Experts of a small language model.
Size: 13 layers, vocabulary 16384, 43.2M parameters.
Experts: 64 experts in each of 13 layers, a softmax router.
Training: a variant of SOAP for the experts, 238M tokens.
Below are experts of layer 9 (counted from 0) of a mixture-of-experts language model. Rows are named router (the router's row for the expert), gate (a neuron's input weights, with its number), up (a neuron's input weights, with its number) and show model dimensions 0-223. Each number is 128 + 32 x the weight over its row's rms, rounded and kept within 0 to 255. Numbers have three digits each.
Before each expert's rows: a language model's description of what the expert responds to; "comes after" lists some tokens at least twice as common just before its tokens as in all text. This comes from a sample of Wikipedia text that the model never trained on. Tokens count by the router's weight.

# expert 41
It responds to: Pipes between column names in table headers, heading markers like == and ===, and sentence-ending periods before a new sentence.
comes after: " |\n", "\n", ".\n\n", ")", ")\n", "0"
router:109099081122107116197132095083127106157146149174207147149109053129148084170105089110148136114190074133128086156153094118112094146127143182099191162168090176141106139103189126169166076122117169119109154157083104103143075118148127148098136105067139135127115163153073077137141115088076137123152130145190161137140089136137139110098123165142184100123131093135101122148147193169062159111104110144082100139097142120136078101088100091103112140104135154157165090098109143117165175120119179135136097133188185117077172093150127083166119190184149093089105115135126097146122091164126107142140073084099081155071167095096190107132132104116168162163136150076155111135105123123103172060105
gate0:109192113148115143145123117108149154143105073085169145161119172105150145197123118101123150050141159157129147143105117163142126064170099090142184086118115143153090177142073111097100147160181105108091102089150131163091136128121126176129114177130123155156097165171086133092085082005151131151127104092145087167108157073114141147160087109123195136169148110125186118142098206079176212117130131088114137115141165142079140133131126167137118147175118088151145193117117119054109182197121109122147115122106136070143162153069123144114122178132175127128112178171141168132099118153090111136141189135115105133126127121124138144111163148198142160160099124110133156094137180101115144165088
up0:095113170134124112178099157101059166140129193144161111160107158139087125177144106160166106156170095087161138127075159102124125088100138163135079137126099134120159075189141082157054106080110128142153091101120167064158105139149134113095173069145133114078162071135154116136120081208129146113124097144149136093108170159088170128153113081073132148128109116141102150145108092164095065195067104085132118157076089119124167107147079174125112150116079122063154113141125156142185079058164134128154095130136103118125086145180102159167134127127142140084161093189114124085087157220098130155101178147152165120109126190163129139156135097121096121109145103138106139131142152119156069097141
gate1:076114071160096074146149090182144184098112132105190150100153101187089109134128102122143123081150113116148063158097192186112123107133146097101150160082070145114084129158152138139060058088169184129089168125063127167128103154043117125132125174116112151106133099113129162153132088126103129092149083097096144086136071129064120129110187117127126147147117124100128095124118115078132083140083115129115124110115140201118148187113085114209125103139119207144097115081110089128087155131104159141139094117104081153083131150140091139122117112103065112184171138117163081134124144176093195110118102146168115163122215116107133143128139102116144128177107158145111128175165167130164114144165
up1:143135139074067150070127155072161130109156072128104152143151108088143118121147178134100144185123114109065151185092138104099176077123105069121115134158109111169143159195137173140154164163167098176142122123144117176119140080210130089115111171124157100090144098160139158082149153140079169108130056072104138162132062123115088123170117114132096129147141122115158143118167068135135123164120144204088142163134123098133184090123111103072096058135171103095112135084140156146088122057099106180159131150128124137149092112093135132142080097156137141100068152152050155119095127159137104053133146090089101110078107119108145160091103166113096166110141140105097117164103144137108100122048
gate2:143115062218140116119146102133082135146134154155171127130128101134120148144098099102146102154142117196131104227113073101154141154122099101153147084128160141140124148080135117170149150094135072119149117191094157143171049131108046064122162141128102165123095104133108119140169117116072114081147108093117093118166123186136114141131107107108138114153124138115067166107120126142131105130152104171110077146159077079111081064128113115151108058092123125107091106141109137107115088139069110142116091158214154177163094125138074100078107075132147093155091089160137095137115093159137138102144131116160108153056149096128088051154124132054193091124116092130138113150116128102164094195157
up2:166158191070127115164114171143091112152115161139121164111091111143118137092125175176118076061149143116157109141090109094131156163124120078051050121167106093127150078126112168091063146087202199137160147150116131143193077119125110071116182117164126131160188133145142186097127173122131141131172109104135120193121145135093106096091117150146111116119160123123106106125163101162138115166122164183176117156116121075083163162166130133081107115153134123106121134154134165126112096150134114207137152107078173054138099115163122122169057072052083121116100116064144137157115094118097097132132151144127152112114118110084126121150110187218093136115122107118092138100124111132172121075093
gate3:117083114122112122119160086099132143201134153199141086198131164202159139176096116095169127193095053133124098138143163115176150066101108096104137135129082158120085172106134112189137134131101116117121052077146185148093156114153128099083138063125134156137121143125148117152183141138096175109153090124164130074191092165027096111152104127103156103168153196172077143129149130134131067168191158137117116118081136137160128125092139137127153183166084071091097092137083105130131143063080113122124149114116087182138095162180112098168117118133143093154089117155120194110100152128106098097132133090150116168100128140126111146109096119124126161126162107153159122147130076107120122104069
up3:054148149131135144022136102157085148086096186116162092144157075104145106100120143123116121150117145109145123141191121108152088175144180226133118166110071190134137138113086126139089133101105212159120167076103150108069111113141129091078153126171196139124125128101109158113101094115144063143185140182134113126081168102110128159122100115185121141134164082165158095113076137117135087139163108162140158087176053127107107127111081111104085191148134147125167130104142102117139133081110145169164125183133103166170178162110143119130137149128133116137102222085125137170117100164099144119113111149106177123128097192161136141167077190138151133105159101156130140124150163152111129152089
gate4:137128143142169140144148111091170089132108088136155130108177084104129148133115111129145152120137109160093173082115096130109129083134145155098115144115124118117164188140139130135106132147091147155054128133175123091117125121149110067132110120114106123154093159166118102051035142111095121156178177122125193138125158072153169107024156101121204156159204209122145181133127142109130112104181141132120139121115032105128164135124159108164126153151149116104135151107152118155121154191142150161062166116176195113122142072151086125107151147181094143148124117112120121163105107134082084132102120070129119092163128091069101144101121048092171127031103142096125087093130084104136147137137
up4:101177112143080094145100168129119123144113106122124107099151184139106095152117207152100153170113216119114138096119107079189108168124140115099188163131103128144166124151096118180086110108151116107203126132122162132118182186091132148166142102106128122122120126143087064127119135165133161096132082123074108107084119130101110093196053101169174092200092096082134093036180153097167121178128124103105115166145178152124149070077108148112122139144146151141146134142106110108161109164076058162161149081106128100121102109102132146116135130100064129173146112076147164094154159161129136107162129090161108151125127189149140123174140110114159093119155126170067133141111184082108120175201
gate5:165163145130142101174174103116150123153140141132113164068191147122113103160111148102157158076139084130119148129110100115082119099095116100086130104118133147088109103172145096104147147118168151079106164171116164104116129127149160143187152098100147097105167199137130141098177150108127099093095096110077099137074112125158096101068138150072105073163122143178110136109112131193093105143121143123090103135121110159063158141212116092150087151149172070128148123144095121066130160136139183190023129135158123100136132162093158140141122096233102132127133089144175095094111126086146164104082129165067076134177166138103108104138150086147161105102120120130147168109045108178119165117180
up5:197123087138175135114102097156065168085068107165171055172122182078128168089178141131087096161074084182173153122106121166159141138144169076127136148103177114129167067084082138085155122153112125159136121145155145133096074092173142144155143128134158146170179178171196127116156129149107089118107145092134136083120112133123144140128095133123111083190147131065156189158152167172119072087131164150091142126151140136127182099120120117150134094121172111089151091094123102180142121076069113219108157115163200165090115121129115192128119156098139112125142122111104165149119124167161128132116149122165179132081083065124098132161130131110084142113092144145147159153148143143130115060087
gate6:138057123098103155120159106170150072129186184125106086106161169101161160145132167134064116151104114096138174071149084167139087091129123131094160084149141148162100105136124145070131042162135157171094122099139085099183148129179136090148133210166157148113142097169128062152090122119114147130205170061109116142128139123146132150087153148085162130134183117072073176160118137141060141108163120173157135138153124137144092142073087048177201150167097160127109170140093113129145103104103108179105114101168156144151173169110149148126124125098115146111110150125118132144128200182174113146138087105118086112189148148112140150121097149117161136102113163130112143115088109178092090087160
up6:158065099158092175134138172094056155102169121126128107156127106154107158147122099140116140088149113202152062063096119154155146094128152123098176139141117155149107101097129163140105147113169129154159099125157145040139118101195161131144088130162181113098140116068158151125156128164073215096131163093136096108111124166137212140144150159099066123120138115126151137101164117175125122097130184092070105122105184159127133107107071142198105100089104141126167132147115114103154105165108094119093125155099143179114065100086157109089147076161149159124146153099146149165139114099150117106122093107114142157153109163171105088130120093163160118106129150152076103099190242128075139162167
gate7:174073145180099170103133106140100122106147134105151122104149129177141091119115116221107088104138121176156108134122133116100084153150059137122179180155037126176128071068108137096132160100100144177081129131132114107081100125075079119131106111126135112108145173102144122146197152168167087049120195085133149116165151104132101089090140103143133106143097165140080141068145148089147103142189110130100134143178109119175098083121122114078199102134108158096203117110159191102142128137124114108130149094080141121089127099136172090137150118161146097124113195132166099110129130114111143152124116092160078166174166145122139107145160089198151078142125113091160187137195096158107109160167
up7:105098130153175166167059074101115128147112093119066129156144100162186165127160142122148154115097138118105134104144108114149128123199118155066140097170125069199099092051155083139085097145096178121119098112106146096134064102157177137149135115096142145152143131115157084111154135119123047074133189134083125131163158133138116057104133143143113156189119145093089184088149160163100143117107089105172099128174111069082173147126136161097097119185140101129172127144138176044181106104152123128090151102171174144084187156168118092105204145160100139150102168123126152124150142091124121195149170118148130193110128102133125117099123093132145095161179160084117089148134127174141140143129
gate8:120116148184106141151144080146129115106187127122195113099177142130107117143123095063124078155085143083134134111152110118125168165145152136123183066160109092196109110142114134173120133133069112129119144111175160082112145115119125104119141162148059069085188144189137081101108095126130132075235145073113181150101164126128086120091091151120192105202130106085158084151160104165101186098116133074113107135133114152110121148102152159136077085194104156119128174113129070120111149138163162135145141129056118120127176109092144177122104135103116209103096199139132090117095132145138091135095117055163088123127151114151099118138137141098133135160133165096106197111139117097129155088083
up8:107142069157159068139092100140146071156130160133138112097105148117109147140133147114080136149081145136141174084121118075113156180073154098156062100113115113117115140167115131116124086140127111225139116119153117135185116063069127125168165101004094146104152111142152138185108134108150072106128142098182155122087164050109144099126060136158108092149136126115075173138133137147110132071077154137190085128140137168123136131079106133197132103138117085165155115150072135131126142018181185105097168150112124162132154137106062140094110196104118106156114160085148099165118119119129112149154111100125112104123115133137118140121120146108114150073095112107073136139200109109155156104125

# expert 23
It responds to: Pipe separators in table header and total rows, plus articles and determiners like the, The, His, Their before nouns.
comes after: " |\n", "\n", "0", ")", "1", ")\n"
router:132162115102216100206094180133096073158154107116154133097174140141194112185124144143151091158164078168155129189149117104151098092123112158123153131130067090125125123147121159143107150063136177047102187110152094111147072139149146181168105095088093150122144184104130084179164073109147130186176115075206157162157128131166158099117092115125146099103131127145089117111171170159104151134102096132088144188100121116145137060098036144129105174115147087161175100156129142100175189163118135133094087085151138103135134119110134138142170162131151130116151132095112135141140147164135156139108166168148062108101166134108141095162098081128128094139146110090142091188136119128144115072131
gate0:124153062121138083169187146180106149108145137117161174084140136125108119125131133138133104057122082175098147132147134125059144093147105127100132118079104135180118106174113164117097135087172103109089152172082107143112121112142102092136064125148138117075150205124111107147156144148071085090101123089086113147098144128099098126078185141116103098152170107089091130147131114136111117129060151060116115150073088170070054127144082160162140155119172124145180165153117083118081146199094236131102067118150108134095136170098163185098137109148109113107145099124188092133096169093135106083035120120113120139132179120124137161171146100144161094115128094111119152148123142136102172083129
up0:135121135074121147095058129131134107139099153148156128099123116149128005210069121121097121108109051141094168182086161130150152140177124044134096080141165121129191125151131105174168154144097142078120124134173076115115117153138113064117156140147096113101122109093141110126128118170152146070126095127158134092142066098179080093123078101151128107128155088176105111147187133132078149172117143138104127132123128111078095123107117104110128123113103086121066149111146174115109122126069108150138145111155128138200123159075106172170127117103109098115114100125109092125138149170148069119089143148058161063073100136139106064186091129168223114125089124094132130156173123108145139130110
gate1:110141097176128106140167170130158079145178149144159085146181138080089072066154101151158188101136108176119166154091081092124125135077149162141138108111139154213115083149165113096143168162117119149094096134140142140125205124107179146097126117137104194094125144072110136148172080138145128157094086149123041162100150090184148150066143120129060154142144191178179152107134107074115144076116124069120119095109097105112149107146044091112132205128136158136145111148105162116130090152132141135108110150133109132119143120112151138130159132157113161141130159084142165129084166178113103122110140174137083085163179155149086125090143072195053092132123123138066115170106170130106126122105
up1:104081154096119184105082122163106092170098134085157117084112164157135130142083090201123033134182111166112121127129164139141086087104138158145143145108118155125190177161083135126131172072126119112174119126173079086148068159157121107149137170108131159167139161082156109131159194145067165170124077092140166075122144045129124100151100081139147127157100172118151057156143118124163125156132123170141162078130140172104163090083087105157164134117098111143120097180082123117106090145152127075133163151119139183100108182148129060130173108143144116164073117079161192109133101154149106121052127152118104139133174162130114122144130128101070103185151102164161111166150125115112131119075
gate2:127079128135206115197128164031139102172113203095113160111128155090108123127103080138136128151126121108085137115148152127144093071112118170090189166113194160111140089086089126118163114120092131128141131155141152112152073161130134139099143153104149109117145122103098097132115122135173095167156099066105136140144095117175119163147082133099123133122141176128170107170131100192085127095119123162170105203083134134098071139112103109176092103168033082118135064170087104095133130104141132191091081141150163113121105154150133184130113138186185093117104092101130148121109134083156113130155098136109114123129137154097149080155092091110122076147100066131056084139121206089172089127154
up2:111135181099106118155114107155167158113142087138090121148083039180144122129086085099114108112168214132136143132120139137174196188121116150094146132122141146153209140144139107138176107172113145141117119075058136109164109181116136171145172106197161169156113128128075086140156099139127094155100135139189136106030159056151113097123174073131112099149143080149120131145084185085160097126174132188129195067154075132137123137107159125124174097148143158116121145118132138085155126148132084107128104079114140139191145107157112091103115117117164169142148162096147187170106138177081095148156128094138143156102112130132137094097149127163169088127126134115125075100149106090051100157100
gate3:147090152193138127141108073150144102111074111143178138097175086098156121117117114111124118115121157124166163117143099136152143039167096135146164161123074183134084093090120148167103160114157149123100154094154147112107140109109150097128124161143147132227118152117146178114106148097069112167111109148120163116134130175170158205124156109163095135135164090098119084085151176084163151124117084099151123152238117115125141139087166015136105184157085120136180108129156137107162195123092174131117113160091157112169155162156111111178126156129149136137189118177131133142106107108089140127099117139187142141147186138142157142192110149201135093161157164143131109075078101125113156154090
up3:079178104098077109140117155144152117058111135098136131158178154120145134100126117176152130154117161106116173159147126135095148087127175128106176148116068112126136137071110108119111117101145143110156142137123140125133117201182127070154035179119152140156102152144104185142078115140143096170084042098170115114099194071154136109111114103163205083142134105134109066125120117169156163129133104083153116181174134126121112126108063054115180118179166116111210145160089087116119130131140133121152170102121137147102153149137164115100144242097165098129129109145144139172150169107048174126149086121169112091101143179085169126104131150112136101119147133181128096121089106131129111113075
gate4:123163058138130136101108148059140155141144135132125135171152151099182137124120152093147126155112130181076164154113148022062100146122163140148102090094045101135131142096101081128145166159152150111095140132140101104080123089086135177108099132152090085133056131116099120102172154121087086118136143111137156086150115126093119139121138072122081102137167083108129116047157130099108155128081186080167165115169080095162138154119099140102132152174102124088141194123179159057164180156076112157144053113118078122130172127171109125127175147107170157116198121153079177127100169136114159160096130134116133151063118082129168109149136119168126167172125143141103124117128130162112193107087
up4:149109129179107071129126122200139177157107147160125085037082090131153106115122135111146093147139117146143155121118136156139137194129034119171100090126134128104155219096143131176120155160162090152149120118076102121141053166145084108124196125138158103114103099093144111145159151162141158130102191161110121158140146081111123213090115161117161180086123153073136102164168154177121101109116109219136124064154106156170120185156122148131179086135089134184125113170080098118109133143119155203164141092146118095102110144168095140141146130122140107126124079129110078106103081142134129152130108168122135188128149101133138074156050145098137098125133192118139183108128096131087144104128
gate5:068111064098090075149126087118131097098115169097146106105115100164182129124137138092130059080129117077104157046130122154143121122112157136096128109154127109121169134157144171159149123157067074126157124179090128110107123113100145120149145123130135104125134153174117090068137106148130134109167143128149107113124104141137105126110153186071154139161113117068119097072150122096096158140118194132091143166148113151184130119144142143159169145122092147086108104184064111144048151084088161092101088097071077088128142096168186158160041153153060124089107111199110136140133162116119087123127128170174096184179083121075122137125063154067124144186121086177162146116147162173156149117125
up5:112149055114153127178173163134126133117170092139103090148144143155156170159082131091092057097136107095119118195196156124115159104114183071157099157138144154135140156129130132075189139139145138146120137159183123139161088182137179067134128168119089118080155071152110172140155103124167088103068129153118120092166113130091142145094158087122167106153196105150078121130133155178175124126137160107111157136123100139096123163053127169109153155145118091114141169144127120065094080159152119094077143074144131173103152154156178096104082135086113100106092117115090065096150117125177133143132114110138069119080104111092100081124107116154140165122103117144087101136068079073022143095123
gate6:118140122121129163182138105173146166074138111126195175055210064119107106083077165157146140125154142121179151143142114083195112100103147154102076147151125104094094140152093158119130131155160177105086155111132173137148128135070142162158120108106116107078167109115145075095119096133209095133184157120145092164123104110116104145165166149126109138134135136123082129098133125110120128149159132051169079141139124120113101150094133134128130072160141149098122162126165179096118136135181240065123143112102162081184110127115150215106119158135130149153104105143083095154121088111115143137098136126101130221156095127124124100142149044100144126171112141103177169153087112141082183177127
up6:160144081154119175102125120139139174120088164146172119169111138102093173189144082099151102161061123122146151122162107148095123097115206093121141145158139158147053092076118104056129130230124093122125070093146150096114153105158114079109080087166145120108104158142148142148129124130104112140166142179094136107152159141108159189154122094128159124181107153159208161127183144153193164078139109159143150112146183225130116127167125150135070122160089105160133125082138117140114105116140104125162057128201107154146116121145133118107127116116199153129144194141137125174116145138118118132096132065104111147083173128145080122118143124105163059110099093144100099073192081132112122143152
gate7:134078105108137082130161088144184112095158147120121175094063118108073152112080089101152198160114125139084125117110134127104124146133152138134122158181064127094186139111158116068095164127118072171154125118186174140086106132129074164140160152113121189145099140115125113153130082082143120158145181214142156171141129140091139155116171052127134125167103067139130091102138057181124171076091129112092141161085095129176146077147190140145099194110097110099119134101094123173134102111081081123135118158112142052168150130115123130103102144144158173148122161140101152104100153114100109123132177050159086169158100122144153097110134191114116167170154145113092113157091119099142149053157
up7:161120123106136127144130133133118137132102152136188162059105166140112136137144140147036116142080100161132124190176175186156085166066133188099113115117162145139078109104069103054072142106129174131137097121144143171141112102140146119160145181115142154102105119112128085110109110128137157199122150082195119139146145145100166160147032178102156140207213131177168104127159133128167162142148096143103111092089169112134066147094056120104110096092094108124135177168115072109148110181127105112089142175150106139111129058068150131138147121127197119146075145109108127130130112190158118097133198100076141143122082147096150144134162110110116134131103146096135100121100162101135105118161
gate8:141125131165163082170081160154123194145109128110147100078135087100132139160141101111146134129157099118185168116152171109148130187101145111144152116139105100048132138091148114154107103163150169032123149101190105073119089054127073085196130139158162136076147101081089122099132107152113150147136124110111144110121184097181156130127141075109129159104107137132139065116081155175141158155211137125105078196123132161115149130152069115081122160120152116172116108090057157147126140115153114093132105116136135168126101083151110050118109110143162101135075117111168107108109118155134134141110125171109121071115141146193129078140088075125136061133146199087173169111077096105101099181128
up8:127120064092110164125132115123162071129086114091126072179111142158096159131116145139126155116125095095132106121134186074138174146172104130125059128188134123065149079147091075068092132151077094167164133086066136129077117156136117154128136126152147139171130107174105121100080162127197038117136115138173070154096106076105133099118138131092143188132134101066096081122141136127087125096100074118175172159130102090160087145156121143147098081106116140124147169116137153156144058113138127118131104130138127138117129128160135156146156194077090131112118119086116103110147166067138113146208150047149133128078062119113169138124092168104137141135217168112172172157099120134104111081159

# expert 45
It responds to: Quantity words before nouns, such as all, more, two, both, many, several, and numbers in tables, scores and coordinates.
comes after: " ", " of", " with", " for", " number", " has"
router:176163131108155101121187168122099149161120099123126109115128130084105146084197082111157093143120094160164113085147162186188133141158135101111181133120117089102141174148115131097103158129160143082147143131155115119123114121118196062067118090165156122117132174172117124115127115126099108156119150177125176102132131169101089118149088116089112136102173085163205123145099190125153089202125146120133123138069144165135141155124172173209087167103089141083181132131065135154078159076093162106062117114183141138095106174130072121061120141130151141194182112112104125154149137148095072117112136118084132136171107121082171144107197113161076130126171166114163116096100118115071133103172
gate0:151097063087128120162092107145149097102149126162159121198158071175176129132113184130138082084091142163130073103153208150128096102151176113130104067123057125095107143102095117162156155153155181105120094138141163124025084200137122166135135143119076114134097157152167119125144116099113141081147062112090125130155109148113106161059154120100117134131125170165135135067120114171150111142168114135124178069158078126083159125117143147094135221179127152123082148094137180167154144160144078060090148074150130146161141128148108137110110111063100085137176114155137173114165134115088121114150126096137098107155153082143094107147092111144175121102136126132157141144210136134110113141082
up0:138122115094166106122176149183124127133179111092099096124165132150073135100110149173127137095132106060093110164166139101090127173102080148089138127103161143046067150120110146181149143109149122103175206130160139089125152107135158143141160111168137112103111043157115116137073131154166099141118085095144178132140124140167132087138103192100107079123107141136132192146112094143173151119094184039162133142121102095131127101167133091113142108105091117130158051056139188162134096106134162145116123133143151108095120143142183087139158118103114142110149101119130193106167173103144100060112074149127178153086092117105201225079091084111127110118106071119135109135112110102150142174120
gate1:090170121151179120136130153124141149107105175167119129145092164119105154143155066172132076099148124128163137107119131123074109154117151139087148104160120106047090178101131114108105083150244114108181148079115133135135156123150123094104116147157099135195112149155102115113072092097145123127131111137076173163137186098125127221156075175136105153128166125146078129151152119131143127137143134099158152136155104071219126120115126121192109140118180092141119131104093182166101096112179123101072145153090114130119148171122156199036121139223151140145147165106098190109132168168157067101150165150147117169134140117101122134115197123107104132144146155183148137169143116174165136129121
up1:103098157127131138148082083166141064061138141114075092120175097105181172092106126161161195187091078088058135185095068126140104104147111169154086140105156157153119120110103132092140105144130100105067106106116092134156119090128136131151128046113182107085146095123104146154176153148140139149159091206150111117097083107172081125110186124162134088119079174171154157123117123145137106166058162136054144161162114158133102163110132101068096141127091176112147167141155103111125158115112128153164150180141074158149135104127087104166143101095088119154071096162150111134138209135135190106179094179176134124114117121131088128153126199141116126132130177108106104134159143112091127136079
gate2:151110152133121157063113120130110167123158177144107116118123120160134109107148151125113124229129129178074087078127170121162137102154123110089183165124152070168143162178118107119084109086108120101134153166217189141185109117183148178161118158110149041145089176146084141100118137133086127142120137150161084140145113122171191163123084154137127141144185067125188060124073116168135101087136110183119189158103076179112102090126080130135123145156144071115160111135181090092183141122132143102108108133127165139121172127202077088134139133177182089164134097104113173153129154122147138127173151115137151144157082092099164167154175101177102133144128122156151115165152094145133105144105
up2:152162139119141177147146178052135184190103145102104100138094143138109114165130075101132148198124087116170136120203118154092094124130173133167117146110103062180137094175163143114112114117140162115143175067160131116097190115127176139175190112153159128118065160123174129111116096165124139137126136109126113142178131154079145129129125126058113147124140095129066118124109148138217120103170108149053154147089145144092126134162148129087127162111139184127096173122160172132117144148067121084123096035151125167187154125125086095200177165120113126117126117145196126148133121058112073157104151154091151126121161139102078104087149098186165124129124130139077139104181092108159099146133
gate3:193134095086109113150051129093081110152133143183121136112020121133083198148110124119104121085118146118133152139165109191102137101087133117130193094110108046119095103175182124071105148098175133118173125153143101121109166111133137125155117167141126095172178128158119115125170097152126113142143168117211177146143110120127137106150122120110142153115132100134183080112105137130175124080088146105174111122053127107152127118078178062147122110126168171138060098113176148158128130192114057165047098169086107102122110119095107093096149109137164151142119098146093172115136095148124134146117180150168154118146100099111101133106140097157121099135100195143071147069130092077122123113182
up3:084086119073133156098138112119139115139167150079190133119143130127108114118088101144182100116122167134105107141129148157104167173135129112133149132099119140169082106120141139134115167130213139184113105205115111125104108181102125053174117101111213140179140131123098159133163132134105093095165110117169122116096148109102103199108166211156134085102110171189130137087078120101130177097151099115129149141147109136183158125163148054109103102077153118172151175104156095146160162100154113141102135155084156152108129168182157076079160153175202106081121092120117160136164168093125137097105150081109157195176165103112121145151115155152134055127099089114097120107216137136115155176106
gate4:195150084168131058163120098114155189052104139154167142136102139081144098075122176147214096098123120163167130147187157154115131111158175076090149146138135125122139179143112111136170118094135142073109141189136172102139129126153141124151038155165099108094071159148135137112128136159065113147131110161131144126169122094093102138147124143114141080129237109132135146104108145166125165127135076111137148128112142147157116124114166151131148134168119113074100147121102143120156149144081094117117109134163134103097013145151163129152122058201113190181120163101156142125124134106156129056102123132118092163126127116182125171127139114113125100078113200080084145157117178178158103133151
up4:110090130140121116115115129131110149106186115106143124066141169163184159229088076161120121141167180226156124145140159135142095143094092094170152117118078153152134146157166151106115162093115143156071082136133171139104144093110122144113109128131086158068122133146106132110137098180139127120129120085055132114126113154109194078132115174048138167168139110149095133150047154086134186106166185102176102122117197131107170165142104138122138169106123144137150193119089095140128143134100095135157161125143085165096138131122160139098170148126070185127090175105151075135129158168121091198105091094151118144118160143133165128137170126070200102097169139097151129129188131091146076147102
gate5:143146142140131102139145158128168130159079142147171129118154126068146160088138144096131100127155129163111163148143207139102125173141119119091141192179188089127166089183106086144143135135093077107216116136180188169141127097149180136064096095093143124100198131141119097141120125127139112166110140146142105121167105135157147163175174116163095092116168116129202148118104061132145125143168142149109127147169138091126176114101168173085134134099113119112160073104077082170123126110108178118171122127076132169133067190122134139192105142120190148160156112107175110173117103079191111070144161090104152182104093045161179099137101082137106105194138116116125115124105120112084098122110
up5:097144080153124054107173194129162122166130103162168182061141108128167156100156097150129098135123127116109126126160191149078185122105153093119101147123059101142117160105147124101120100117108130123099163119101143140055151141155089224117094061075084037151104145066127114133133126115132134157079116167166130121140154115105137135143106148181101112097099104166146105113120159127141124169142070105132126079108101155152198106138127116089149117119131120155162153149119105195104103064050171176160153142128162104057149129086148155126178118144168120107159098045114143115114160095094077094108125096163161162158147152133143139105174126096081132144138137128183078102124097102151086180090
gate6:147117150084118138089094119124137125138138113116139135084134123125146102110118122136115077038147097150110169124156124103125138144077135096089153124071091167162207144135145148144163147167157104049101148117143096137060116121195151131136096169162143116139118100124117182091074084095126164118161130073107172158098143144155143137151185171129122121115165172100139174155090145131085184149177069114139166146176112141180126116126171163103117097118105116163102140067097122161116093120151062153136097184180075118182110124159101097120122082108107096187109092081077144103106149064148161182146127200130135084117134132064159151113120137218173122150114148139173100134118168111096072183150
up6:037121136087128156134138124116095131140119144183116140151134164123139099188141131119155163119151129105142136090196208079112150111169138151140207157117181096121131093089103109104152128146113143100125121173123117139173069176161121168137052149145098119105049155125103122166080154097111120112139158106136076078186058117108111134129126091131185115136154137095079076100166082165139119124202131112161089153163118113099147142148102067103137155140129075120152091106144123185145133125145140119174105090107112085148073210145147096147156157092101086049159150150130114158145090186110136138100172130126131147079049078158099116128150191085154145092101176130128093123161116097104127129109
gate7:117096111196099132131144169109147160136129153174139170130118134131150093200069121121109120132138083113126090176151095120197180141168111177031166095084082180111142078153151090082112110119077112146139129127135113129125148082123154141131121131198180142079189133068141196124162161170189164171216139119092133105130147094115169157103165105176125181126159111183137114150153135147117126087139100150139141134123153166134151084116110182165121141151121147146063148154064122146177160148134147161115135213155134119086140131147182126165119118159180194166099136178057089121097195125118115099132125143103102104110090111054138144114136128126113131158153084170117120156128116140122154138126
up7:106115103074091157207117157034122126135155067120099131158143106104097150193094138133028148171090121110084121172115138149115143156147155159143137089164092110169129125123163148120107092154137170199173029137120127094105135113109131157116164163181140147141141166119163133129127084177136041152143106145142115169117091120093124092101134098206121084149136130165090121212068147182133182115070137138155128207081109115136155155198102167123109127164115115105109104111131136115126092145171128160099104133119146116176144150133097167075065139143113117103088088155114130149123164136119105110159135118176130179149129116145139101094105085141069115115074143090122136082129144139085093132100
gate8:131048105149101093132131134142092101178053168067137132163113164139104090209113117216122100140132136138195182074115149129191144087185096071122134101150177150146124133081151116168105104112095184116120100123117146147084096131203154106123154141150107173105144146097157175151107143127143125176167116124104093103119125099096122132090105137142147154095190171098122149104118137160082107122120111114166181101173116135127058115152175120172094106172111104151091169069118133206141114116114142099146160101157137095073083140202153085086104116152147104156133127133136119157129138184103166136113068085066089095124121130093150096138132136148142124078114166125144152101086062113145118197140
up8:107069165106098056177138175121048121134125129151118124139122102130179087079090194054173154135093110142133090075121177093127168127144130142140168148129172100081150160098107105142148144140127134094142105170128131118094054132102145183126071104139121098133132153077159137057151197080102102153151078160159110123118133109145054099101147136142149045141128142156142143079116098221121087122094099161150155103119074150182152125150112083106155107183162149136155129164167135180133139116099117115153163199119079124147136140158131143105098142076125107103130125078135145139145110110137070112129112099140127066107131134168111154100099104169118170090113079140162103124108061151204171133128